{
  "num_hidden_layers": 14,
  "hidden_size": 256,
  "n_experts": 64,
  "experts_per_token": 2,
  "d_expert": 64,
  "d_shared_expert": 0,
  "hidden_act": "swiglu",
  "moe_layers": [1, 2, 3, 4, 5, 6, 7, 8, 9, 10, 11, 12, 13],
  "router_score": "softmax",
  "normalize_top_k": false,
  "routed_scale": 15.4,
  "balance_loss": 0.00504,
  "balance_bias": false,
  "router_cosine_scale": 10.0,
  "init_std_router": 0.00743,
  "lr_router": 0.00142,
  "vocab_size": 16384,
  "norm": "rmsnorm",
  "norm_eps": 1e-06,
  "tie_word_embeddings": false,
  "optimizer": "muon_variant",
  "learning_rate": 0.00166,
  "beta1": 0.9,
  "max_grad_norm": 1.0,
  "batch_tokens": 32768,
  "max_seq_len": 768,
  "train_tokens": 209400000,
  "max_steps": 6391,
  "dataset": "wikipedia_en"
}
Below are experts of layer 11 (counted from 0) of a mixture-of-experts language model. Rows are named router (the router's row for the expert), gate (a neuron's input weights, with its number), up (a neuron's input weights, with its number), down (a neuron's output weights, with its number) and show model dimensions 0-255. Each number is 128 + 32 x the weight over its row's rms, rounded and kept within 0 to 255.
Before each expert's rows: "gets" lists some tokens that make up at least twice as much of what it gets as of all text; "comes before" lists some tokens at least twice as common just after its tokens as in all text. This comes from a sample of Wikipedia text that the model never trained on. Tokens count by the router's weight.

# expert 47
gets: ".", "s.", ").", "a.", "es.", "er."
comes before: "\n", " The", " He", " In", " It", " She"
router [115 126 141 123 164 172 149  98 104 151 149 115 135 120 121 213 103 142  69 125 121 128 126 105 157 113 180 171  76 145 188 136 149 148 192 106 144 136 135 127 113 195 133  72  80 137  81 149  93 134 144  88  73 151  80 140 141  26 148 212 160 106  63  70 144 106 132 138 161  89 176  96 106 128  90 114 127  95 114  67 182 122  74 113 146 120 160 136  92 114 149 183 128 105 150 148 128 140  93 122 134 125 115 116 107 114  82 136 147 180 128 128 130 129 134 126 154 135 171 177 150 142 123 191 166 127 166 194  95 121 104 152 150 116  91 117 165 140 154 122 209 130 148 160 132 108 172 141 127 156 128 141 118  81 173 130 180 111  49  91 140 143 101 118 142 152  88 101 105 166 151 129 130  98 127 153  99 196 138 155  85 134  59 108 189 193 140  62  61 134 142  83 138 118 125  72 134 103 135 130  85  93 133 175 154 128  95 106 154 168 123 194 134  99  98 140 146 159  74 156 133 140 181 125  85 149 107 135 122 130 145 144 121  91 144 154  64 131 105 141  90 128 161 104 121 148 148 170 104 175 125 139  88 150 147 130]
gate0 [ 65 188 118 153 201 145 178 148 167 146 108 131 190 181 152 145  94 117  91  38 125  89 140 124 126 105 115 113 108 120  88 141 103 128 175 143  91 206 155 147  93 107 111 130 122  88 166 144 162 174 122  82 138  96 120 146 131 138 115 114 159 129  74 144  94 151  63 188 163  66 132 103 116  87 142 114 113 111  67 112 101 174 136 138 144 135  97 163 103  62 169 140 171 148 121 156 121 115 135 177 141 138 119 165 136 112 122  97  94  91 107 109 176  73 159 115 122  90  81 129 146  79 183  81 137 167 162 132 112 193 112  77 129 167 112 148 108  92 120 144 144 121 146 154 128  78 164 147 135  88 120  79 132 146 107 170 117 157 118 102  98 149 127  65 136  95 122  86 187 151 151 122  78 205 131  66 146 122 113  81  91 144 170 102  96 124 150 102 120 134 135 120 185 187 132 113 104 122 131 176  59 112 120 123 175 109 163 129 120 138 120  82 137 133 141 157 131 194 180 173 114 111 151 110 143 104 108 184  65 146 155 126 131 105  96 128 199  86  94 140  91 129 110 102 182  86 108 136 174 116 117 124 129 128 120 181]
up0 [ 87 139  83 201 138 108 145 132 178 162  95  90 183 158 152 176  98  89 111 156  98  84 124  78 109 111 111 139 112 134 144 178  80 144 194 138 112 162 149 209 105 133 128  87  87 124 116 183 156 177  89 132 107 120 103 154 109 138 155 127 142 109 130  74  74 185 113 179 177 117 102  69 105 115 134  96 120 109  70 126  77 142 104 142 168 164 106 162  94 101 159 169 175 126  99 147 124  69 159 154 118 151 106 114 135 135 130 113 127 113 107 139 202  62 149 134  65 126 116 136 111 108 215  94 128 180 141 161 144 175 134  74 131 192  93 140 107  64 128 146 132 126 130 123 147 109 149 130 185 117 102 143  65 160 112 127 134 149 103  97 120 152 149 117 127 107 126  94 196 190 137 109  89 125 144 112 150 124 134 118 107 127 142 100  58 142 165 105 136 136 135 172 132 118 142 101 132 132 153 158  86 148  89 104 175  88 143 105 125 107  55  65 178 156 121 132 146 142 160 173 104 132 140 126 107 148  78 154  80 148 176 153 123 112 101  85 155 200  82 149 119 122 106 117 166 148 127 120 130 194  97 133 125 156  68 190]
down0 [150  60 124 111  91 112 150  95 103 143 102 101  93  79  98 130  95 121 171  98 172 134 143  96  57 141 192 177 142 159 162 131  92  86  89 116 135 122 117 126 120 163 138 167 123 165 156 159 126 140 180  48 116 157 101 138 118  77 148 137 132  62 158  91  80  59 173 122 126 127 143 114  81 111  92 137 147 177 133 170 124 139  90 125 121 156 109  98 123 143 126 198 127 144  86 100 153 129  87 152 142 147 100 133 169 139 105 130 137 155 144  92  95 137 116 154 133 112 150 104 114  91 101 164 108 128  80 151 162 123 134 134 152 104  59  43 162 132 213 118 137 168 118 144 152 177 138 136 207 166 155 119 162  50  79  91 111 150 102 103  56 149 135 164  86 111 104 120 105 106 146 180 121 102 173 118 118 181  98 145 106 156  68 116 129 134 147 173 151 115 109 156  81 142 132 146 175  99 171 126  90 127  88 161 131 105  87  92 159 153 162  96 134 106  64 144 107  91  99  59 133 142 111 138 162 110  98  42  95 105 117 179 162 106 105 121 149 129 115 155 138 117 172  85  56 128  93 136 105 126 154 116  71 115 109 132]

# expert 60
gets: " of", " in", " from", " at", " on", " between"
comes before: " the", " New", " his", " South", " North", " its"
router [112 138  96 125 114 193 145 170 102 159 105 183 110 189  63 113 119 111 130 111 159 177 103  83 114 194  96  58 106  93 151  99 198 104 136 132 127 108  82 142 125  93 175  68 142 122 121 147  99 102 158 102 101  35 164 115 116  92 126  82 111 151 143  90  97 136  97 125 156 126 104 125 129 147  42  84 133 120  78  69 125 134 188 103 143 113 188 131 109 174 121 158 107 128 170 131 125 103 149 100 146 174 171 170 109 111 171 117  73 173  68 133 154 154 112  63 128 137 183 107 145 153 151  99 135 100 177 159 154 122 120 166  97 103 164 141 103  90 188 117 205 166 101  81 108  96 100 135 147  83 179 144  98 124  97 125 128 110 135 100 116 118  87 125 111 129 100 130 137 136 129 170 108 165  97  96 130 112 151  65 146 160 190 131 124 159 131  51 143 155  89 156 135 105  82 142 102 140 160 139 147 109 142 123 109 158 187 151 171  92 103  81 145 129 184 107 117 114 157 181 131 119 140 135 151 138 160 126 140  42 137 106 109 142 189 104 115 124 156 110  97 116 132 140 105  91  71 119 124 154 127 155  78  86 157 168]
gate1 [130 112 206 191 108 136 163 158  65  98 145 115 114 145  85 157 170 102 142 177 104 165 107 185 161 186 121 115 129  89 154 152 160 143 136  98 169 115 159 109 146 163  55 119  97 121 130 116 111  92 137 121  98  98 175 183 138 147  84 167 128 131 162 168 125 162 119 138 173  92  79 143  29  97 137 103 162 158 129 152 145 116 152  98 145  52 129  90 140 127 110 135 119 155 139 163 131  95 229 145 144 116  32 114 163  91  92 164 128 149 129 145 132 115 105 113 103 127 156 150 151 103 159 135 174  77  83 115 128 146 146 153 134 180 148  77 106 156  99 129 150 149 154 120 127 173  70 110 123 127 175 131 138 119 122 149 121 120 116 142 127 166 187 101 150 132 153  93 147  81 144  80 147  90 137 114 179 109  72 117 100 142 154 122 144 114 106 145 151 102 166 149 185 177 147 115 100 134 130 115 141 133 148 165 189 156 116 100  80 109  80 125  99 144  99  95 125 101 116  59  59 104 165 156 200 182  75 136 106 127  47 154 120  85 138  74 108 149 121  68 156 104 156 110 121  93 162 132 117 163 172 134 134 140 108 101]
up1 [108 143 188  99  60 101 136 140  88 111 142  88 143  77 121 169 133 127 129 129 110 143 123 144 109  48 114 138 201 108  98 158 150 143 200 134 105 119 183 129  48 126 176 116  32 126 100 186 126 110 168 135  52  99 218 186 105 125 122 103 127 160  88 136  41 158 115 155 195 143 105 118  96 152 130 130 143 122 138 114 117 139  87 140 177 192 146 193 113 118 105 133 133 126 127 145 133 110 177 143 113 137 100 110 144 124 110 105 139 110  95 162 113  84 134 137 109 145 175 133 169 162  89  97 121 127 174 107 192 117 128 121 104 147 149  73  79  81  90  96 110 115 142  87 197 120  95 101 112 188 182  94 169  97 120 136  98 126 135 127 160 127 153 146 121 109 123 117 171 126 121 140 162 133 129 169 180  85 121  92 107  95 204 131 153 129 140 138 160 111  90 148 132 137 158 101  60 145  76 119  84 138 133 156 117 145 135 144  66 120 120  93 115  97 164 117  81 103 135 108 192 133 142 142 230 124 114 106 105 138 169 145 132 130 137 123 141 130 124 110 119 119 152 115 137 174 139 101 130 152 145 144 137 112  53 195]
down1 [153  77  64  86 124 123 129  77 192 174 133 157 180 152 129 156 125 153 112 134  83 104 129 113 115 162  71 184 134 120 156 111 106  62 118  87  59 150  82 128 102 127 151  92 140 131 164  79 149 136 164 145 145 108  70  74 143 104 113  72 109 139 140 155 170 115 164  91  86 108 164  97 117  91 116 136 100 130 144  94 125 151 181 130  50  82 173 128 142 152 117 125 148 134 143 135 130 111 114 125 181 185 163 122 128 102  92 160 113 116 143 171 111 111 116 132 117 137 153 103  98 150 114 128 143 159 108 106 128 180 121 182 112  88 136 137 111  98 118 114 192 219 114 106 120 139 121 178 191 127 114 133 128 111 171 154 162 105 120 159 172 188 134 119  92  98 121 161 137 147 140 140 145 178 118  91 129 168 114 129 100 164 206 126 127 176 134 137 176 114 125 139 131 124  58 149 126  97 178 181 161 150 140 133  57  99  90  82 143 122 119 195 122 132 139 134  82 142 195 159 111 104 137 105 137 170 169 142  79  90 145 203 178 120  77 170  91 119 169 102 136 148 140 154 125 191 148 118  85  67  82  98 161  78  92 136]

# expert 15
gets: " for", " with", " after", "ing", " of", " over"
comes before: " the", " a", " his", " to", " that", " their"
router [104 126  58 140 110 100 222 121 102 111 119 159 117 104 135 171 125  84 180 144 115 118 108 140 115 167 108 135 136 107 108 165 112  95 177 135 113  72 132 108 168  99 152 103 147  64 121 131 163  85 107 130 125 153 137 102  86  62 176 128 165 127 139 143 124 144  98 150  79 116 125 213  87 165  72 135 162 132 116 127 130 211 214 142 142 176  95 117 125 156 114  65 136 171 202 106 101 140 166 141 162 194  72 172 145 124 152  94 114 134  66 102 132 152  97 124  94 133 155  63  79 112 164 147 113 109 178 121 160 130 154 152 193 132 165  87  95 116 179  94 108 137 109  66  97 163  74 136 159  92 138  95 123 109 155 123  99 154 134 133 159 202 149 122 120 130 123 128  98 131 167 101 145 124 105 133 116  66  37  90 120 117 175 116 127 151  76 104  94 110 130 153 149 125  96 152 129 101 115 139 123 143 112 148  63 139 190 154 159  57 114 130 107 152 153 147 110 175 169 148 167 112 145 118 121 123 167 123  54  91  97 167 122 134 123 116 104  67 124 160 110 151 132 157 142 110 126  95 124 100 142  92 111 115 114  85]
gate0 [140  89 156 147 108 152  98 108 174 100 144 133 120 100 128 149  96 179 141 193 162 125  80 106 132 139 153 109 171 185 101 164 182  84 144  53  91  84  80 145 153 106 125  92 143 109 129 104 124 111 181 132  46 115  82 124  65 108 146 133 175 163 145 161 156 162 127 104 182 176 146 154 118 171 139  70 123 110  90 110  61  36 124  97 187 110 117 146 122 106 136 125 168 154 169 119 156 196 171 137 109 117 103  99 140  98 135 149 130 148 118 115 185 100  99 122  73 113 149  82 112 115 116 117 135 134 156 161 146  97 169 192 210 132 152 118 105 112 159 167 146 195 157 114  86 104 130 138 146 124 143 155 116 156  91 114 108 104  90 129 106 109  93 146 118 141  99 125  78 133 109 153 178 122 144  77 109 102 102 126 183 103 105 134 157 150  88 110 163 113  97 119  72 138  93 159 173 124 144 147 161 174 127 169 127 142 136 116 120 129 150 169 135 141 131 188 215  99 135 123 164 131 150  93 102  87 122  88 137 137 150 135 107 173 194 134 109 133  93  81  94 191 107 105 120 163 182 108 135 136 111 173 128 152  33 166]
up0 [ 78 149 133 120 115 108 152 176 144 170 128 124 142 115  92 137 149 104  37 109  68  77 143 205 121  94 119 111 135 122 130 171 143 133 112 108 157 121 131 173 115 149 123 125 118 155 128 130 217 125 104 139 115 123 167 101 118 144 161 144 140 150 105  91 123  72 156 171 101  85 123 107  95  99  84 122 158 127 114 126 132 123 112 124 139 141 144 110  78 149 150  38 195 173  74 108  98 147 140  85 148 133  58 201 128 128  99 102 117 130 114 148 104  80 100  78 176  99 162 164 163 114  98 102 148 118 134 143 181 123 107  91 126 136 107 101 160 118 110  37 150  91 104  52 155 189 152 181 131 157 102 159 131 140 116 139 125 160 151 117 141 174 207 122  45 125 144 162 107  87 172 105 127 119 180 138 107 127 123 125 168 135 162  96  93 135  90 130 123  89 120 168 195 116 180 131  95 148  81 131  86  95 182  72 138 147  98  67 134 160 124 114 125  90  65 103 140  86 183 117  66  66 137 142 162  97 103 112 134 144 148 176  91 121 101 103 156 139 131 166 178 145 139 115 139 134 152 143 177 102 171 124 136 141 153 118]
down0 [ 94 126 132 107 100 143 123 175 120 164 108 105 116 170 100  71 137 198 167 127 158 139 141 111 134 152 141 136  96 138 113 116 127 148  99 153 144 150 106 148 141  84 124  86 147 171  93 151 126 126 112 177 125  65 179 113 122  67 126  73 109 158 118 136  92 142  91 134 122 120 147 117 180 109 102  94 125 110 170 142 131 103  85 135  97 114 129  96 103 137 135 168 107 130 129 128 143  61 125 126 125 174 134 203 124  90 120 182  75 166 165 147 141 129 131 108 102 138  87 106 131 102 173 160  60 165 151 119  77 163 184 109 109 140 168 162  61  79 110  57 193 142 175 131 121 117 109 133 149  85 101 134 161  99 149 137 105 142 169 188  97 107 143  88 140 146  69  98 169  99 111 134  76 129  93 118 157  94 200  89 115 161  74 155 194 121 147  83 152 132 153 132 137 171 118 123  87 171 115 190 164  68 168 119  98 140 152 127 153 122  62 118 123 120  97 130 162 115 158 124 112 124  37 129 160 138 170 120 159 164 110 108 153 152 137 152 184  91  96 175 130  87 135  61 152 105  91 106  96  86 170 152  53 117 208 121]

# expert 29
gets: " |", "\n", ".", " that", " of", "|"
comes before: "\n", " the", " ", " The", " he", "|"
router [ 97 102  79  87 122 142 131 121 103 139 135 113 146  96 146 140 104  95 140  93 164 157 175 110 105 107 173 109 142 146 155 143 188 114 132  92 117 128 139 160 129 134 116 130 132 116 127 127 145 164 152 128 119 145  68 103 127  89 145 159 189 104 130  77 159 140 156 147 153 224 180 119 115 155  98 121 159 100 162  80 175 169 151 126  86 135 122 126 123 159 103  73 152 117 127 119  82 107  94 166 133  95 136 136 117  87  83 110 134 145  72 122 158 140 135 123  93 189 127 112 144 157 145  92 160  43 160 142 143 122 106 211 155 103 117  80 109 145 146  98 170 139 107 180  70 132 140 113 183 127 131 150 139  89 114  94 146  89 103  35 178 127  69 100 167 154  75 148 153 136  92 133 108 152  49 113 123 129 130 120  43 114 108 134 109 153 158  57 127 142 166  73 137  92 146  91  84 122 135 122 105 108 118 123 124 100 149 145 191 127 124 131 112  99 185  86 146 188 166 202 198 102 172 158  87 153 133 106 168 145 146 188 153 132 151  85  98 169 171 150  93  82 174 147 113 122 156  98 146 158  73 144 101  65 142 140]
gate0 [198 102 155 151 153 150 112 155 102 189 119  65 161  66 168  85 163  89 133 110 151 114 162 157 134  86  44 113 135 102 159 113 104 166 134 120 108 150 166  97 112  63  90 112 117 120  95 107  89 182 143 124 157  93 169 144 172 119 134  10 119 179  83  88 160  96 113  80 153 106  96 138 117 164 159 144 153  95 154 143 129 159 147  80 156  86 159 151 126 130 111 132 150 153 143 114 107 127 120 101 132  95  49 120  92 115 130 107 167 139  73  92 134 160 201 130 118 154 126 118  39 130  86 144 145 150 113 124 130 135  94 118 144  96 141 168 131 133 142 155 149 144 150 135 138  95 192 123 135 122 180 141 106 101 127  77 155 119 136 153 170 132 146 147 116  92 138 113 123 127 117 115 118  91  84 124 140  72 103 153 169 138  70 153 176 151 123  98 171 119 155 143  45 136 116 138 134 130 149 121 117 185 130 130 186  99 122 102 140 177  85 137 163 137  38 104 109 135 169  95 123 151 113 130  99 154 114 115  68 157 152 150 126 134 178 113 145 149 197  48 173 153 118 161 147 146 164  61 136  81 109 169 164 134  95 109]
up0 [130  82  90 120 149 197 139 151  89 133 151 145 131 129 149 169 176 195 157 128 112 129 148 142 124 125  89 123 169 155 101  82  79 142 128  99 131  88 162 126 169 161 106 207  62 162 120 102  81 165  99 170 188 128 155 114 178 114 123 164 143 152  70 132 148  73 100 132 113 124 189  97 127 100 155 203 109 158 113 140 150 128 204 154  96 137  48 116 182 128 189 162 199 108 169  38 157  98 153 132 120 157 105  81 131 115 166 125 112  95 164 177 126 103 123 127  96 156 115  86  57 129 129 143 148  76 125 114 164  89 121 135 153  91 184 169 130 163 131 129 137 147 133 107 105  74  97  92 138  95 155 119 126 126 131 150 138 128 101 174 131 139 190 133 139  71 112  97 148 145 163 134 121 179 113 136 110 133 157 153 124 170  99 146  93 110 118 136  86  82 155 127  99 110 138 163 126 149 141  82 135 135  84  96 130  55  84 151 166  98 198 125 106 135 200 119 104 112 147 140 134 105 123 145  95  86 114 166 105 147  98 174 153 112  79 136 147  98 176 111 144 188 128 177 107 122 171 158 188 127 170 119 141 158 103 129]
down0 [137 157 117  91 156 143 157 171 137 104 121  70  94 159 149  89  86 150 127 109 175 128 164 114  66 208 128 109 146  99  81 189  56 155 124 118 100 181  93 122 160 138 133 156 113 100  89 117 122 104 179 105  98 104  91  71 122 128 105  73 156 124 134 150 166 151 109 121 148 142  71 164  99 127 164 189 140 123 163 222  89 108 101 137  64 159  74  61 159 100 161 101 118 149 133 140 146 129 158  56  56 142 153 122 125 222 134 175 102  83 104 149 113 141 104 120 142 103 164 116 133 172 142 163 111 150 115 118 174 152 114 142 122 140 101 120 155 108 112 105 138 136 121 118 121 112  88 173 125 113 164 167 139  68 132  96 135  94 109 192 119 141 116 184 153 178 108  77 159 116 170 173 154 128  92 157 166 127 142 119  94 156 113 139 118 124 138 102  97 134  94 165 128 175 123 110 124 138 182  90 156 148  89 114 155 119 160 141 153 117 137 104 128 120 117  96 172  81 150 132 112 132  93 179 141 139  98 134 102 147  96 143 100  79 112 152 131 155  82 126 125 175  64 136 175 161 163 153 137 206 149 198 187 108 199 121]

# expert 38
gets: ".", "s.", ").", "es.", "ed.", "\"."
comes before: "\n", " The", " In", " He", " It", " This"
router [132 119 112  80 121 156 103 123  83 131 118 122 139  96 156 181  97 140  76 115 174 123 118 101 120  70 168 125  99 125 213 134 137 113 176 105 155 208 169 131 158 189 157  59 133 113  85 135 106 190 150  91  90 153 131 138 173  79 173 182 158  83  76  90 161 106 111 110 120 117 173  85 136 119 142 118 104  98 143  80 184 120  73 101 134 114 107 124 136 141 108 134 111  81 127 132 131 125  86 120 161 127  76 107 144  73 107 101 129 162 155 109 146 120 148 139 155 122 127 130 149 154 131 175 169 103 150 178  72 142 135 156 112 121  89 127 138 138 154 133 209 124 165 182 102 104 181 125 184 170 172 139  88  56 140  72 210  91  47 106 158 133  66 148 129 165  65  90 140 159 142 157 113 128  92 153 139 158 192 146 113 157  98 124 167 159 145  97 107 153 185  80 115 116 102 105 120  85 137  87 130 118  99 147 123 141 116 123 152 154 149 180 145  82 123 145  86 166  68 193 167 135 166 137 100 156  77  82 129 141 139 135 146 141 137  84  86 132 143 155  82 120 143  78 128 151 152 130 164 125 120 127  99 159 142 112]
gate0 [134  79 150 106 158 170 136 163 106 143 137 171 114 134 134 115 110  55 173 170 122  99 103  73 107  85  36 153 163  52 170  44 133 112 126 133 139 118 172 161 173  72 130 126 159  79 121 113 197 121 140 152 148 138 150  93 151 135 130 129 125  91 112 134 118 129 156  90 111 122 116 125  56  93 100 129 131  98 176 135 152 213  51  68 134  32 119 113 115 177  89 111  87 119 145 207 111 105 116  85 102 161  69 116 120 135  99 138 123 119 165 201  91 109 136  89 139 126 124  87 102 135 103 133  99 158 119 104 122  87 107 101 224 158 157  90 104 107 146 116 138 108 125 144 165 160 140 131 143 127 129 141 128 138 196 117 123 140 116 151 114  63 113 152 125 151 124 155  84  51 190 129 137 172 120 119 164  88  95 117 159 154 166 173 157  90 135 125 125  89 125 117 177 130 121 128  89 127 138 151 139 154  42 123 154 109 127 143 106 147 126  89  76  75  96  93 113 119 129 119 138  84 125  80 154 147 104 118 174  97 145 168 120 140 153 116 113 174 103  76 127  90 130 135 150 145 169 113 143 135 141 106 119 146 140  76]
up0 [150  87 172 133 155 138 149 111 172 150  86 198  83 147  87 120 162 161 156 139 129 136 164 131 111 131  93 130  64  29 143  57 148 149 140 159 139 105 181 121 131 105 140 132 141  88 154 194 135 118  90 171 160 126 139  56 143 156 130 115 140 111 147  78 115 127 102  75 138  14 111 166  99 118 153 201 110 110 158 127 139 200 115 107 111 160 163 137 124 139  68 133 139 107 209 130  92 234 137 125  79 164 138 143 140 141  90 166 141 136 160 133  87 138 131  99 154 103 138  85  97 135 107 142  90  91 135 101 117  98 148  94 192 154 133 153  80 129 148 106 122 116 104 145 147  94 123 162 136  88 109  95 119 121 172 145 122 149 117 104 155 116 115 105 142 130 121 123 105  33 205 168 141 161 150  82 179 122 141 121 125 179 118 145 130 126 141 108 130  94 140 143 112 136  92 137 105  97 213 111 159 127 105 122 172 105 113 147 147 134  84 139 113  87 108  73 116 117 122  94 131 184 137 120 154 122 121 145 162 136  65 153 161 165  97 115 116 133 141 167  88 154 170 149 102 188 182 139 112  62 155 104 126  95 150 130]
down0 [126 126 142  70 180 110 106 182 138 164 146 144  75 113 140  95 132  80 155 144 116  41  85  96 134 130 174 141 172 108 147 154 108 169  74 144 152 132 112 123 108  98 119 134  83 144 189 111  94 116 131 117 104 126 151 110  90 152 123 119 146 113 109 134 118 142  97 115 153 135 118  88 117 186 146 124 217 153 119 168 136 186  89 116  94 119 127 123 108 102 144 134 124 130 120 136 132 121 116 120 123 162  91 155 118 111 124 100 148 118 122 164 135  66 152 130 120 107 219 166 147 118 135 127 155  95 107 105 121  90  57 143  63 125 116 156 102 119 119 148 111  92 112 121 135 147 113 146 106 119 182 125 137 134 122 146  93 138 184 160 141  89  95 119  53 132  89 130 213 151  98 183 139 137 164 153  92 185 176 163 147 115 149  46 155 170 115  87  87 128  82 121  91 163 126 174 104 123 160 166 200 141 175 114 157 138  88 114 108 164  66 173  87 130  81  67 145  92 113 134 149 130 255  90 161  82 109 159 152 169 103  81 111 164 140 127 122 134 100 115 121 101 102 187  99  61 126  97 117 144  92 111 112 156 133 143]

# expert 19
gets: " by", " with", " of", " for", " as", " and"
comes before: " the", " a", " his", " an", " her", " The"
router [152 149  32  87 165 102 164 122  37 117  96 137 143 129 104 106  54  75 148 132 146 160 130 145 116 158 129 201  74 100 154 178 143  79 153 134 111 128  81 122 182 116 130 112 128 121 159 102 114 103 129 103 112 124 135 114 109  58 138 139 148 132 133 149 147 136 172 122 119 128 166 158 101 129 120 117 151 122  93  81 152 153 176 160 154 159  70 140 104 161 153 128 184 133 159  71 120 136 137 105 142 127 110 163 136 172 146  92  86 102 121 129 217 166  31 109 112 164 131 102 177 148  47 134 155 133 176 151 157 149 129 180 119 126 176  96 180  76 151  80 116  89 176 110 118 109 124 142 154  90 154 108 136 107 156 113  89 121 136  99 103 135 172 116 128 138  88 135 152 122  93 146 181 167  82 147 101  67  99 108 105  90 136 176 139 153 124  84  82 147 153  99 101  99 119  65 119 151 164 151 114  91 161 145 120 114 184 151 127 178 105 118 127 109 123 182 117 108 129 121 153  61 158 124 136 144 183 104 108  57 124  84 116  93 150 101 127  65 146 140 158 104 116 102  79  99  79 109 149 138 171 136  71  89 118  89]
gate0 [123  73 132 163  96 109  57 123 207 135 132 122 151 112 180 145 148 171 102 192  83 118 113  99 133 137 153 147  98 132 154 138 148 160 120 109 158 137 116 103 116 119  74 140 112 200  97 134 103 138 115 164 105  97 128 126  86 167 141  98 195 105 125 137  72  89 139 137 113 132 174 146 171 133 149 119 124 118  87 153  46 143 166 127  74 141 188 164 202 161 143 164 110 158 124 105 103 113  96 149 124 107 118 156 157 134 157 153 148 121 121 112 150 129 141 148 124 165 122 117 106 115 133 119 114 122 121 121 146 130 116  90 161 115 140 106  95 109 164  91 127 143 189 139 113  80 111 174  70 103 177  81 151 187 123 113  62 108 121 105  72 141 127 127 102 155 160 173 101 202  68 145 191 115  85  87  47 106 152 186 146 156 150 135 133 129  34 183 118 133 165  78 172 123 169 128 107 171  66 113 125 137 135 151 129  63 105 155 140 132 157 151 178  97 140 167 124  91 142  63 123 127 138 128 152 109  20 130 132 113 153  72 118 165 148  90 108 134  83  82  96 143 125 180 151 117 160 110 131 161 107 171 137 152 113 138]
up0 [150 104 140 208 147  96  96 163 122 210 140 178 129 128 141 174 121 119 119 115 120 132 142 144 112 134  80 123 100 177 165 105 110 113 183 126 167 139 120  96 147  97 108 145  88 148 105 133 120 145 103 141 144 161 133 109 102 123 108 126 180  97 144  97 140 144 164 101 125 156 143 136  88 168 186  94  82 125 127 109   9 152 125 189  75 186 159 121 171 123 109 170 119  95 171 152  83 107 122 132 107  87 110 122 171  84 151 151 158  94 108 121 128 166 178 171 121  78 103  89 117  99 114 151 116 118 128 160 130  98 139 172 105 184 140 123  63  96 139  83  80 106 227 119 101  95 122 137 134  81 144  75 132 156 123  61 101 151 113 109 118 123  95 164 142 148 140 137 132 115  48 183 149 127  69 102 169 152  80 120 119 160 119 117 170 115 108 248 128 163 152 145 103 202 151  36 101 167 129 118 139  88 136 118 101 113 174 139 128 132 131 173  97 176 127 136 141 135 126 135 122 165 144 202 114 153  95 118 134 137  81 144  81 161 136 121 120 151 141 125 148 129 173 165 120 150  90 106 133 134  94 121 175 125 108 121]
down0 [104 103  95 174 165  96 107 131 132 141 156  74 124  67 120 126 172 122  83 164 186 126 111 163 179 139 138 119  64 142 110 117 159 122 126  65 127  91 127  91 146  85 111 179 104 111 178 126  64 131 174 164 142 118  82 158 123 179 108 114 166  99  97 172 146 170 132 101 126 173 166 145 118 165 132 156 130 136 103 144 110  81 105 114 107  72 128 140 108 131  90  97 153 107  82 155 135 133 131 108  71 138 142  86 106  80 122 151 113  78 105 119  58 134 155 145 137 123 129 151 115  85 153 139 127 132 128 131 108 117 110 127 112 118 107 168 137 120 183 216  84 129  63  86 136 144 134  96  83 118  98 137 112  49 144 123 139 131 118 180 147  99 124 130 192 109 209 184 123 137 117 129 101 164 153 124 129 136 101 171 100 160 157  96 165  24 101 158 117 132 185 145 167 117 122 154 176 129  98 172 155 103 135 136  96 152 172 100 171 199 177 133 123 117  71 140 154  42 129 124 143  72  74 118 173 119 100 159 125  97 103 124 119 100 130 127 169  92 113 113 169 130 116 136 142 161 135 204  85 169  86 123 160 190 104 152]